config.toml
routed_scale = 1.0
lr_router = 0.000329
parallel_block = false
Below are experts of layer 7 (counted from 0) of a mixture-of-experts language model. Rows are named router (the router's row for the expert), gate (a neuron's input weights, with its number), up (a neuron's input weights, with its number) and show model dimensions 128-191. Each number is 128 + 32 x the weight over its row's rms, rounded and kept within 0 to 255. Numbers have three digits each.
Before each expert's rows: "gets" lists some tokens that make up at least twice as much of what it gets as of all text; "mostly gets" lists some tokens that are sent to it at least half of the time. This comes from a sample of Wikipedia text that the model never trained on. Tokens count by the router's weight.

# expert 6
gets: " ", " |", " de", " –", " years", " —"
mostly gets: " Candidate", " %", " Nominated", " ", " Turnout", " short"
router:172111150114134120143161167140088095157094130131125087088078098085144132107182136202073101125109141172191105089170133056133152113127119108178107147075158135111124194157153170132170125122091130
gate0:145153114150128130107127108141113136092085102167108089121128092144133114124126103193147194088111124106178131096076126063152166176104141091142133073112140140108144133160108083133103053200073183
up0:072083100159145136156143179062112103042116158131116056115122186093089200186124128122165091122109063111158104131144154073160113093120159140158177192161074186118103111130141168144154125110137104
gate1:124152103145089151133123130126165094130122124156135110128160139142093110110205085139085117136126124094158164103095152142143187117174071108087116072121213160150096153088122182091097118132125124
up1:111113145140107111047178133107191103128123118126110087147116096147080130129150109164078149144173076075140148125157118122121134129119106138049111134121137199143084136105137127136105159135137175
gate2:120069106122042072109116096123144122130157136125137163124135147085131172123063096170079118152115145134124150140145092142109126135100104096142121182091130108107095103109112114175119179088148180
up2:104123092158098136120113106147173133181140190127141147144133107124142173149109101127136095209144124135092116116172108144145145122180090097126093174117109116134101108136127084146110129137091177
gate3:173126164139050158206162162107113099149098122133065128123150110094156090127090208186094111056142123119159080087153103137116058142158087131063139106104137191148116100173151132075155109122123179
up3:116126114150103136152219132112092157145172134144145113102120157114140069140117114138094130158108084141136138201088120119162088120100130139146124181154111164158057161187159107174182097199097107
gate4:112066113132164104148148123091136087140085126128089100118114108148208141106115133127121141119102158146135136112144148125125120163106087147156165140060170090179098131118082154131161113137178095
up4:124103108100124131122125083105096139151155152095112104130098100178117140114141122162114066097088060125127108136119143134190103117141163148150110118106143054113088137110233099108159125101111093
gate5:102147117063181130146159104159132111162126143122105123115052120107093132202142087139094071093138099130161081101141143077093174121119140145102151199095133140128117152096095147168124144121096078
up5:075100099097130156191130098161136082139115120099201122125113109111123158085150116106135112124133154128168107129101124080131136083127172120107074160107151147149096133170109114151105152159072223
gate6:142146159102109072090111109149134102116122087146150138145095135093100069081177119138103093146154102148104153112160091064128141131103159101113114154133088154130115058100183064142127119197105150
up6:118141133198095143122167186118064119102136139144123133139137138104137079093171189159069152135116137096141156144136094151140169117140061078146118110116088125117149112123084148138118143139110142

# expert 5
gets: ",", "s,", "a,", "e,", "),", "s"
mostly gets: " South", " North", "ia,", " Central", " north", "an,"
router:093108087117120150138197124141091124166120131182156185093071143096173169109166172176088128167187134154129109101150112051128122091196111136164168135136163135190106081115134106114156110138127090
gate0:067115095169098061133120123123107127194174039157120135135144125077088060071130165145115148163141151078124145141136108197084137161148146060098195166140155111136137149148094173110129100099069161
up0:123130099065084117072135170154116069105160107110120119105147147107102069134184184123155144179113065073167095107136138157108142135170123129127122151134167134112135074049117110134098158118109099
gate1:141132119152124129072156146112125118138155090105093161113162113121152155078117146150129150151173151162152094149125142099159167132113171135090067138174133113158120129051079130089050067122118113
up1:122106140170098126120128147136096135127168128114116106109129110134185141109106106109157159128159186108123149068121117129205174218167097096141079125187132134158096105151088143167143107145126119
gate2:205145095131082127115140147108080121076110144128142070127184152141126145178119081062123096162139120125116100109111162143125240142153125109101152120155132137096153130054088099134131064177162128
up2:130171117096086120096196112164141142139140143161176112122115086118108089160159135179139129130164104155120084096087136180139119148152154125117106124153129106116129112151131147120172092070093116
gate3:104140100139107109136069104096089142122168117168134118126144104165140074113062146124177174144136123073124114128111106074083190128174133178067103128094047125177155051115159164108145190107081065
up3:134132112119152096088058080145083131115142103210146119131171115130118110086089131097081164137109143087164109146119145083117140112159135109108138144142067090149127094112182178143164153105128148
gate4:108115122131103129171083124124137155151130097137161141125153102117127155093146209117120155109103148124169121091138135117172128123084150160113128138172148162128089107129156086126134136196078125
up4:121112108065061182091132125136161099162095117136149037112224185064171123111087082125128112119125133138108160132159120145126140096149041150122093116076105147103091074142121152094125182133105152
gate5:142139149134065065227118145157170094089105154172164163120107108095123098130136180144101133115119074105134156120098104082186165131063122082098131110157166083100100162049097131219096135126115119
up5:134166093105086149066152156130131135092055165157165116130108177066135092137071102132119157100079135163125094179109160135189131107128142136102159131173110184117093137121137096118140108114085188
gate6:141122117131067115091183122175117146145164097148093168115111131158218123157141128087144075159106109132087199107142148148184128136103168102142155101154105088083109164083129114122105110108082119
up6:149161117075134166125113089109099129146136175110095086122160134114158068053156116046142122155176097098087163072111127153124109121112076119170145151123145113088165095111108120129116178126112127

# expert 14
gets: ".", " by", "s.", ":", " B", " A"
mostly gets: " B", " I", "ing.", "\".", " However,", "s."
router:166129105145081159108204162173139124136094081109168087082107162094162151020118180131142077126171134169113113118124130128133163159115155159141166144128150135139133105149129126161166034163111123
gate0:132146098144107187097084075149125053108145118130098159138149120135145208114130141200161127167163091096134113154102168106104019075057063074105155126143149112142082152104122152163151168157106152
up0:152149105145122057130116130144059166133151149123117131125093133101107080110131143123159133116088148097156066115164143142111143139102142133154101139135152141119146100129079051125078101094132157
gate1:158157082139117147092159141171099111034149143149140129121177125133107127129104129130126137116157084110153110124137152179068056154129101191133138125109179068185190100107144146149149075125116122
up1:125160067144143107148134132149116142112135133184097160131108147112155187107128093123093126144103174111124096151114083139171126148155185080153129151114086100135150076037130157082140123100084133
gate2:124164141153148127158139206150129097102115105155180138130131067104168083119156113110110095146149118117111147056100093132144080121144203144109089088095217092101082123159180111122069126137138130
up2:142132101131121119104137097139097158137183176116066122129142180147065182122082152140185157128143144126192124161139141118137165117161063090123196158126075174119180131096133150138173153114114132
gate3:132149126123129175123174132094155128075161136127137112108152132175073115117164077115102143117103114119087171101137124109133130147154127165177142088091170151080138202184136076114119109171066110
up3:084071103079165135128158135170138142102110164144141102143117145095125131101144122113151119128131087151114000127173155120145109114139142131030125193119143171062161133134183132152150130184066108
gate4:135137125031094128124185179112096162086101113118143168124071111117107139122159177138139096139085106145137125158203161169126117146196133158120156103147156086167129151157144125198120103196113089
up4:150091134075108111142162193139067132126074123095125141103130155169119115069167128163145112160110142132112177107144156147109078129173084162121140094134187159130139119137170149132100125200103090
gate5:185124060115076181142147151130166081108154173204137159108158088129130155084125182175133156099108124125121119117128124108142126122155141170106178138122109183118127104114173140108105125205161227
up5:083156139121138090108134116106093180143106102097108090111117114119079144131136093106189108161112081128170172130075110102126070137203118055118102138106087158122194176152064101156146124103063092
gate6:163137182101131134134230166129099128136092174081094124115150128125133182112173167151106129124170118135115089112137149131048119159207096144132189112129156149150143095104164148156108138105084080
up6:168078140170110135179126099112127167138179150098167098127145137102077137102081157050116120066099102107148123123068124103141150141104108135072134139107140149128129116086146125118067141116139097

# expert 2
gets: " in", "-", " on", " of", " at", " from"
mostly gets: "In", " in", " during", " through", " under", " early"
router:172109093119136175093126155116128143157137118123120125096130156093140118056165127205091103153123112157122096147135147134107107154141148130183179185168144082135105103172125119198134067153158140
gate0:103113127114126128173065103177124096140161120133135125116167144088100107112137079139106129106124108150096126150114107135072151118090167092160150082196085127138161143145080075167109085125140189
up0:112160062136119041192154152129116194137156108160186111096115124130177131155135178089118124113158111192115113145134152146089155110129078127080139120185092152146157146144105147162179066182113062
gate1:173202161123163115069175141146141179168121093150081107131179099167145095123129166152146194144138191211180080085126109149098116145060135148122115136087144217145159144079148193155079145190086113
up1:123100135086122148166099119150110086122116144089173148116129141136150106126104080089117145101099098097130139084162147107127169167138096104133077122116169061129063079131103066138166110089100117
gate2:187079164083109115083104116162110076067079097176105151131139176107150088136125103106183129153069112118172107156127111100122131154144156145101158123132084124082094142120164153101070114112137128
up2:086132100139135161133179142043168105124131135145109148128179138127123132086144089161099120153166065084143162137161125134155097134102127152154134137143143151092127076143123062089126152141111110
gate3:158164133099086132081159138155118143066105105140138137137143077115136165109168129149153101143133160079096131067094137164111106155127185178181164151133158156052187121157079104140100115099135107
up3:113132140194134126132124108092181082113138116070107117138128130081108118145115095073110179037122158162131144208185088088113135106084117129145166098143081208213112081098139148091158111153038127
gate4:131087160155130132140095084124141126102082123145134167143101073135142141154077135061091134183151112149125151138081122096198051166081170151124150109127096078084143179101110130182158137146149156
up4:095133105110122044124124114179139138161169127103129175110139132110164152146128123090076144107113172088178126161124116111135142108093081135091147129169146088203242133140145132164067134086113116
gate5:159148155163081090197116082133140109144144106137156143106117123146161164130129098147154136112106089144138126083073160171159059169107078104124116097205113123113152093131088126113177115122138095
up5:167156104152169126138089122114169124150103181136103126134090159154167126113127143113152103128108179112172094101094126121189117069075082125152153161137140143093145124132153157156098115112133122
gate6:129174157163143153052104209146129118082126135103143092160113128165158085113197113106156142107157101148137154100124124096147118071084087201115157131161137134116077106122120172133117140149099138
up6:145136164055101116048092101157122113120076099124128101149092182122123082171133142102128120204169143195146122087165145165119105123078165190125189115128170125149105163119112164122142189136086137

# expert 3
gets: " |", ";", "it", " National", "ist", " G"
mostly gets: " Democratic", " National", " Bar", " Liberal", " Labour", " Conservative"
router:151046124093140193110104120190094074130166120115154144105161099069130128106174076149129065096125121187141091106173101089119120147148143070180154129139093120171081115137160149175085123112137117
gate0:099128181174179154130103129220157125115181149125126155143143122143109104129126167149143149132145108164158134132109117139093095100117033102109147149155134131059163151142237119102117164131122118
up0:143135084147137150142143154154145072123140135121174108130090160141170105121152096124104143126115122166133084124084117148120102142189107046157148154088092193113197123164150165129149156118127112
gate1:094184060169098112127111139114110159083185147108112106129199174170137124144130097095144089130122169137175143223147099089130108127071106142126143151150062125060077126070135108145098138178096131
up1:137136083116125098132099139125110181099119101119106137114107117153171151089078167174141152096069105111133148053146140235098060109123140070152109130109113099153163090164161159148070099175099175
gate2:146131136129181101087150101131118131113136160094121156105080148155055158088142126149100131127104172133120135137100116148094164120113133186161092149139096103104073137125162135096147181173075141
up2:120187113165163088097123122190120100175105180162144166117079166129156191045146107046145121165109177128159110155169096177139131119087116073108192088105135099168122110114131101108063158128186131
gate3:099148174180150119095125141120138123115118190137116101113179132059171135130084138155152106182083163175173134121122159126079098121143143147070144133090074131092169120122113126158146179115137137
up3:084121166113203122131128121118148096126190110113119111121108080088136120103143135176125111130129079174178113136106109117153121210143115111116171198139091179137146093171107138150117084134146107
gate4:120101126120161165087100132107068103120106077171134157112120087119059114128110105144192105117176076069136165088077128139092135130169138172076124116100143120130124091111129111147078125151150165
up4:123156150129112156144099161165110136111138097184161129122115122108066090110178145118119074113167153089180146147129104129126105062098155190101167136133105088128155100053167123157130160193177113
gate5:115173100120133136111166140167106121084192079131109109125137151110072110050123123126122134182129143143121140105140079141134092165116169088119075098146149134130100120170134116155124180122120163
up5:158152159096107056077113141104096107108191129116173116125102084112045143125132089089123109147090124149161177148184164143127103124133146136124164136159095130170155130112184099150107181066133095
gate6:173171183103064094195151153158096071114081188164097078126180165150120126112157121094101121147078110096110096133129056161094135144147135103118104109110158149105161129113111159144128106138053152
up6:115118096129098163161116109119107098129133185115109066122176155143140107085131165141135150144166137146155089159154110156167184172177165094143139106099046113134185127098133142117115072186089075

# expert 18
gets: " the", " and", " a", " The", "'s", " his"
mostly gets: " the", " his", " that", " their", " its", " which"
router:119148123167061148164158173160090108122122137108124119075137122056116147133147136152073108123146130183137121107180084113134117095148205135086146103119148118133128144123178125152122107090148104
gate0:099159079127100204164133130094116145097080184120090119108181101145132101102114145093088103119148099122073079048105151186089222096108095126081078130137080126086121133170154140085144112146080160
up0:075140111105124097180131070099175153064149099095115119131106120155149146107151167040102135149111121162082172056160130138127175124123119107138208165157135148116039114132139158144124152164119160
gate1:103114108098116122111140121093125116087127129135121109158082099111167169134166135119109104106114120131052163149158113161110179100147111127160152110120159171100119100095130184074126170157094142
up1:143162162119093145132175139173048163125080101143135181102161065175131085130120130106160100133155156177181135129166123125077052151077173159079132107116185143146116140109074122138138123066131101
gate2:131135130083148145091156137166107075110070133097154084138137131118164143151146172090172084058137114162153136132151129117067179129154122113128118148112140140106110211144085155159081156157127133
up2:150120163164103128159092104138162206123146099132176144130146129096143151118133125132105137166104155065140144141118186147133157129122132204111147088148135112124241048087102180112195136120078154
gate3:132142166157103130164211238166127145157100084157064111126166138112095145135136137140116156087155163122180112124139152102136143086085121139123120134136119110171118141134147121149127111141131077
up3:107162106126148066098114034181157145144167161111122150111127084149167122169107069154105116179118155147097114139086121081054142137086163059232094126147178096102164133110076122112173133119219166
gate4:184110100101114129099132135116157167105083140120110126127125155090203148099094137113109115106125093087193111107139152089143138149103135131129150158119138192125128071151097135148122150133076124
up4:171116117150128101086125192155109137086066112130103118147112134124171107076130125114115142111120098107195151144126154089103152149084182172099100170146133185148088110162099111142123193103087119
gate5:144132120134144136122063155100173153116139178093125103138073108138136141111107129088109155154168136099069155111145129129131182105139140146154108156112171179074116164093159193188066134109081150
up5:149158129145130180149109121159179186138156095143069101127142132106121143125173100172187151142134105161085160115105124091172142123083163172136116179155136100072164100122114134066184144144134114
gate6:089125144101112156121121063145096133160083115101151118133166095124170104092086114115060113124130171088124152123119146112203111119149107086136161076140094134111110101102133163146148128128101133
up6:127173140117140131095165083106171103051171121093067164119053128111081127122070154161110114117182172101143163087129115168109087146114085159145163144141185129101127187128077114078031140078198113

# expert 9
gets: " for", " P", "b", "k", "l", "ar"
mostly gets: " P", " b", " p", " 195", " 196", " Sp"
router:201097111155103115115145113209118114145126129109187136086146131084163129161143161133118105155147144173132118132099128085150112123147193178141140113147117153175163146114140150142154087112132157
gate0:126124101187186130122202147142125135129120077182176160113078105156111127075133109124118152146136123114132175166188077154174147115110148153162179142138134173171101119140170183109145154150147167
up0:092122112109142119111165139129110093156161085136112150119020051097104147090185112145142139116179139154117125105136118156116170120137099059179116139157156152121137133119146188138080162150115176
gate1:146135091093118104123115099098099116117158127113158085100157119097149071141162187114137105128114124147091152168076104137159105158076118137144045110112170143121109135100131147083112169129176098
up1:113090165130038113176097142106144158092190110056090122125126168174095131136179111104137077118107149129107100184140127050150107066141121080110146147095102166126056133126140104171146159112144131
gate2:183122112095078095162033104153062102143089140155143131118191167161154139073162110127140096120108159116099137128118117108172091128151126135018132150180080096132069120104153155140164142090159124
up2:136147152102116122083111115158145143139133126122103144115152135131185126100076161127091137075147093140132129092162142123149064127171178107122178111111112098124149137181120148173101133094155107
gate3:170156137082117112113113133131146089152100061124112111112151148150105133132116170124114021115167120102100126124086109118084081114148164126092149132143097205133093186127138092119098151174077135
up3:139175163127104167105149154167102129133143140121082144126103142051118167159115179085109115097173150076192123116134137133147087157161167089175129109114068102150131134176186128098124131115125116
gate4:120101083145166157151106166156125105148107146104182095144125177090202168172140129117106113153152093098125182103136102162094075119161055141122165136140106076133111138135108089113201111139110142
up4:113157170069138178123168116125141152073107111148142107130123127189111106097125116219157117149119118139090099098116132157134202126120139142121150136083172124105183104135087115139128138147154146
gate5:206148173146129128121040124125103111168172189142165161131115117093075099071133200082146142169199213103110154138132132180110104178141139129162101095166094100127110159146093089110154184126114094
up5:105126138080187134113127091099118145097083089111102076122076098101163185140096068211107122065104134140131117119119134141117122171139162108112168082114121091162204116134074137132170133112153175
gate6:138169121118093139177109122146205140099177146123110124112128111103124164083124126116137138139138102118099126067125153093108076119102104147078137114086079170131119132109106102114085122063129170
up6:137124091137114122078089121169151132166153102108162104126134137183083097112122131103114122140131075161185092173115136138122160158148138167077133115153129128132185124139136125108148177168147147

# expert 15
gets: "a", " C", " H", "m", " M", " S"
mostly gets: " H", " M", " c", " C", " m", " f"
router:108096077061120160097096112107142171193160170115164143106128119054106130092176174163119105094126119111105116096144105163159114079194153114166153121083142108110087111171154097146149078072115074
gate0:135153094155137149138124123168094119139134102121210176130163146130097104123147126083071175048095148069055185173140167152129099143103178073088157093120198158141096145146074155112155148104158133
up0:103115092192116161111143156166118124139118155114179180141139121097154068106163154134133110047080176038122131136166128127164128097077224108044191146107108102097113104093117134116086090148160127
gate1:123135081090111087170056128111140106173098112176125158144122113178124127129127137162097123096111207114137124119096151146218152168172106127089153116137099127090120113197177094171076160169163147
up1:123132136194154144197161131160153150109165181097084138135127079116177151198139066151147114076122132112100100127129142136133145144087110178194123134132128126192151115112102138163255121135077095
gate2:137135147136108181140145180156105054173152161118089109135126168119143143141153180142133161133119109104108166116096133129130131165189165065076193172090080136128106153136086128068121116115113163
up2:142112138095141112094165165097148082081134126120108125130137128103141157061115154136130106119144102088120111088077119165188130195185126150138221221148169158110178135158123118090099081133108173
gate3:205122115113137094152124099096086159137072140105167128104126091119078120078163095110087103142123116114177084139102142057121031125129147144198161129111117151121060159141141079145142168130100118
up3:144094144176112191122154145136110125106097150118165135101123117092112157109175026153088085115163150073158091119133120046137102118108147164106146130085084139106101126138130067149145108112115191
gate4:135110092101148147147087132127105181132187078138144116119139103134145131139085121121174058154111097151082190084161184189123107164105155132130167149126193163120182164122149114117111149141180136
up4:113095145124085080099100180150162081109117136104099140140139135150103124106171093121137159131030149108153097159109126109115142109154131118131122145145038208157110173214148116167106167111143089
gate5:155119113096117072159125100128109109159130162143172179109128153059203114112105175178167100140131064082128147119099178166068158103163102101143120119132114120126103092081100129178127141125161131
up5:195139180107072119087091110143083118148122163143117165113173218095147156078136187174144124212104091158113136168117176132070098107140099107191143117133068117163079092150158142139143093130113100
gate6:145162103122118109135100091122122163077090155067127132113184124096076107136177162126154121151115152128095154126120091161149168138153160110150095109082075198170138152132142099104158107149152147
up6:143178127083078153123110153110171177148122110083172088132170153125121138104130116152096046123154162091107106121142085123083112170115108110122102131147172125157134098099107111071147117098072101

# expert 16
gets: " of", "-", " to", "w", " –", " with"
mostly gets: "w", " of", " including", "–", " about", "–19"
router:181146088150084163115142174141124148162159126131152150097140107128095121094102101173076090117149174197133120121172159081147167082094198118153130108123169160149105138094117129175180107153127120
gate0:132075204089136111104162140142110155150114181142161098104138143117076132067115132103054143086070109135096184079113142178082158116178077061101103137088177172084105190123124166123183172124095170
up0:120083128207124143145097125182118147133180111126136139134131187094097096161136145134133097127139116133121139172121139142090130083155164074144143143172124160100112136062103111129105053195156131
gate1:173176130118073122089130156200140165146111118112102058125120106130092098089174158144187120147084121108161127136116216147105152100130076144118146092137096093143092128176169036112140113135092118
up1:114111128124192102104126139104096162162103128130183159117051149151173127138118177113183116105085151109119078136129109087171148200070211113119171127122155156098094111121141152123129161137146148
gate2:203122121146102154128108130095098171085116124110121183128145134116086136108149141134089107100096105121129113108155130130131135125069137152045124101090110149167139088166062110124101134148153184
up2:048072152070080105144130100135113126147118188095148070159138166139200142139106087098189117166083108095147119123118123070142157108103136121127156179116102112098125131124131169158105136091115045
gate3:131146125201126108159142139118157125023168134130221116148108133130111133070163097098152099110055119159178155153077078169073128140150095119103086134167163129152193108160095118174178160133123125
up3:174150104126133132163103104120222131114104145079105108129094095117171118151141152140146116121208075170159091096097121091098134102136135078125102094130092125115110111128143172155105162117075088
gate4:156131142122094134111190149122106130121116098175150099123128144151163105180143150157176090069125150103132162164111200179143170169170140156149033123129168114113163137079120080140134129123040155
up4:200111130099130165139189139139123149127115105155153067138132115149160127171123157123142149069168181142097123147128155146172175152188149171158096092143143147113118098131055105122112135172075162
gate5:140162115114164084116122094135139134135068145075131153125165123195110134127183116122103135111081127171151118155145156102136145188179108130114164089129092132130135107175142104119121116112164154
up5:115145122159132070176118116184069162131134137186163207125104125168132145077114086107101155185121165159167127121112094078132134133113108135109191069097062104133106088188138131148121143120129142
gate6:170099131083111103105136189160063160204064158187073147134144097147098129164181114116146129184173136110111058129130088122158137150062173106085170093151174168124120181091110056113119092119097156
up6:177186124141107066132159190153104141132131127151102165110063141132156119149079163137144145168167121102082178102142127119153128147069191187131124133103160153101195098136075090079145173159132152

# expert 12
gets: "\n", " |", "==", "===", " ==", " ==="
mostly gets: "\n", "===", "==", " ==", " ===", "===="
router:166118087104080119143112083136125058131142158135137122105141121153134134057128154201111152101137173156088074120150141132116084109158163147171152083116172122130082110120137099130163113115079113
gate0:127148130160146173128110172114177139161212115109056114121137159173126099086070177105061047140149150154075069194108167191096124178168117123142149131132104185149141117170194126143186084062115148
up0:143066078111169119085087103144135159090181147149129127140156109120163125057125089088079120126090178182146118127040165092091126175131089112152145140113090116148120115140180137178181099136141155
gate1:145160104206071196109137134102180107123186153142101130100106077153130145080029136153130152146174144163147168080133111114103057108159095143107146124099108071111151113085132132111155135119158096
up1:131150153156153130200140145111164115135130188119159124125149090097121177154104160185108166140116101091087187109176192079134108100140163139085151132150107107147093136083167171122100122175176022
gate2:151092176173040110106088123128114155096103078105162144144158146113123130126056177156158097159187130136152184106107177172128155161178163142142136116152060147144152091143130131121184093185119067
up2:116163059134167148145146170074093116138147176161033158108108120143125154143138089146134127131044148127093083103125144095125092090072146134117070134098173112088094131087148172152127148093097160
gate3:178161183135095097120109089154118088150095179170110142138153106085128160157138078127105110112074118147108082090169116122153144098104121047161123090141145090115128101161129095096131127229205120
up3:107105097075092117077122116100110110141159119166107171117135112074182101135115207143171145119148171063142107131146109106092107110146070074201107120121151164099098133083146112146137109060165100
gate4:108121141142165134099156124161114151128152151144068163116139153117184132096140062140124180090105136152044089118165082077143140169101196086102134142167125138079121137145113110136158136096093183
up4:146131144128186132116140150080129087144120131142129125136124132108173135147120158139076110110056148096142145195136119113127130098030166167099152143018168171113149110068123132134136117115153103
gate5:130125147144125092142132147167157123148156157168156176119153163149131146140135088116070124130063142083157115133144150066153153152146146146131148118137110186122086076202121067136130168116137142
up5:199137070149158088117117121104122157134149158095119106117214154117115086135091111117125110155143073164136134119119116150140109143109115149133195136131216185116146086108107122118126186168103115
gate6:220161140114067076099118201170131067132136110141097138112177102111162125082153162157157135088115100144191125161157169103145130117165103088105114111193128140117137099156183081049132075092103084
up6:123153140070229176131072057127133148062149109199118143132163191126036134157095069129122106153127124070098149091082085125097112115146110216109111164145153052132141153145127106208091130117165142

# expert 10
gets: "|", " to", " St", " would", "/", " can"
mostly gets: " would", " St", " st", " can", " may", " res"
router:153065096119137118068184156166078114143131106108151108095135154165066094116090140143128117140163108145127101112183154098127082094096162150121160126135163134179125103121224146120125112120102068
gate0:156140114168079134081113123079084135141091114073113143118110098102118142080136111129240114177088198143113158140192132131098110087189184113072101150140098115180096126175137127135123081110127085
up0:153093116178056078139059126124099153139167159064141128129092105057117134081117151146137188206030150105109137235136167148124132128184085153084161145115165116202123179123171126112142142108074180
gate1:139099125130086165180153157106193050145166113167196148118137125129109084113133133124115131096096111124208133063168183125131128158109146141138158158107175114118114154172129108127168110139109135
up1:063111143170113137183137129129195057110088155083136124128093138151107116090047145119108122128051155141096106083138163042110127137072151185189101162151152177179080169212131144115099097154141215
gate2:136083138151136123099152163144143149104123153141133154114145159055100155135145064143115077096128159171122081148122163137122125129216097136124086175187157076152098096175114120137155123161104153
up2:093124095097088083128130154073174122145088079163116134124134105117081071124100100131149136037101131143108096122064131128056174098107079175110118096117102067195143086112144250102128133112158132
gate3:113084114092099090166094146173137133104122194130077127120091174089151154149117138151161118045108178116163113071125188114148094105180140155150155156133086106114133094115162123100128130164178102
up3:116159143129145139083063082131099119156148079138148075137157092140065102142127125117071053139183089087064153170103111120222116128155101084072113120118115086139122115097083130137099136087139132
gate4:127085067113106126151119114098108108108123108124147119121178104098140085160152109132125139128111179076191076149052114146068152133180184156133149136193083103175107135118106041114121111088127108
up4:115153061165121095109143164070148118085155109102108130132150135083144135134176096109104118158122100122189070162104138094124140112149148111130093164157150108165094136147148069117114162061093127
gate5:168101108126104161142119196123089114144099103184131139123131077155106169160189153104114111120101166114165036101146161102169136082124129154117137142100132171158129094138139097079123096163094207
up5:128151100092151166141095121096141093160097132148102116110153140140169080160181161131095123130187163126106188115103136076129117103123170136108114110189101148191145127121104109094085118172097164
gate6:079139148114130155115147158121167061128114151054104156118103126150110117169126157133155212174143123079129103101160194108117102127161151165131088156119112181172121124112140144147065119162099145
up6:158094100131109110171131154171131162169154135133133153105108107113173076078126104143115126057085119092097142173197139128101126133148137147116211181109143102102070067124168091158164155124133135

# expert 1
gets: " was", " is", " he", " were", " it", " are"
mostly gets: " he", " is", " been", " it", " was", " ="
router:191169133115124158113168110193123116138140128083154113109112146137148128088099162181077052068134160156156079128117164108084118112095112118133154177109167213165101063092126163139106118095126094
gate0:138169172081110116106072149121111098159120200148176155117093102174175135087189168099128152115115155080105115145171169168144087164128088126127151079117126104179100177122200129154133149151035121
up0:111129135134154081164179089083131194140098169127065117133156147141101107088110134100197151131123165088157084102173084157110143087127049105083133118137116147076158141151132130098123136097172160
gate1:107110054161142178127143133148177097155064109152121114140146184077167136182197065101115127107076139117105087092170112105099144153137121119125142108107189129132126142133151107159140085160097181
up1:076100172096077094099083099101112120110176096129194136096071101131070148072110179122123124141159156116153142118105121144165136058096164093131117100099066147146117106120069163114152125138122085
gate2:135146125109094132181165154141147151052048144099104122126156130082136108098178208118136099129187082103163092131152139120124167145122090091172165183074092135171123120068115114140118162094137102
up2:115124130100131110138111095113098122145138150148146129122178134160131150104132075162080180118120124110158134123155088129124104151076130073138131122163168128129112138094160144127112140085077162
gate3:097151111136072168158133114130114110215135092072107137121160101083148140138101058160100120196164132114104180120141153132089132126155109067124113144145124080159116149126158073176125110112083195
up3:098170193123111181117085110132153106162117128093136113128151108118145145122127119137147104180109144136060143169120108107104137131116154099138118148188139088139109153127137143209154105166020166
gate4:112179110169141191149110098187113129109144143135193069117184125210123221097121117126123107137081101129149171166119107137090167143167124114092098108138178106136161109126116120160160111197148139
up4:138090091097183111116090106136145134131149176125186125102179081106164157116118115154176056188157116084161088105181167115119191143087167117147158135095165061194174118084127112140181156121108153
gate5:176123100100158099043116098166094086108111068151185104122108060132057163128160111120111156103139182094107158161132174106138104106119116128139168124170133170115179065157101190127097141202101151
up5:093145143146105138099158140073130131196143173140076187109232163121160074142110161108134131125047155166144071070110113065082131131131130143126155185146124086176129119139113086120190127105112131
gate6:140127081105198169226123092118118162156125154159142094130132119090147115083145155135045139103097183100142163120160137135115141162102121117137121124111165142179109164152168150155068154143151158
up6:102134083061240154072128119107170113126124112144169158112178141140137098133157146108080140073178121172113166173116137118138119087143090140143080120141151080163164121121131115127129100178046115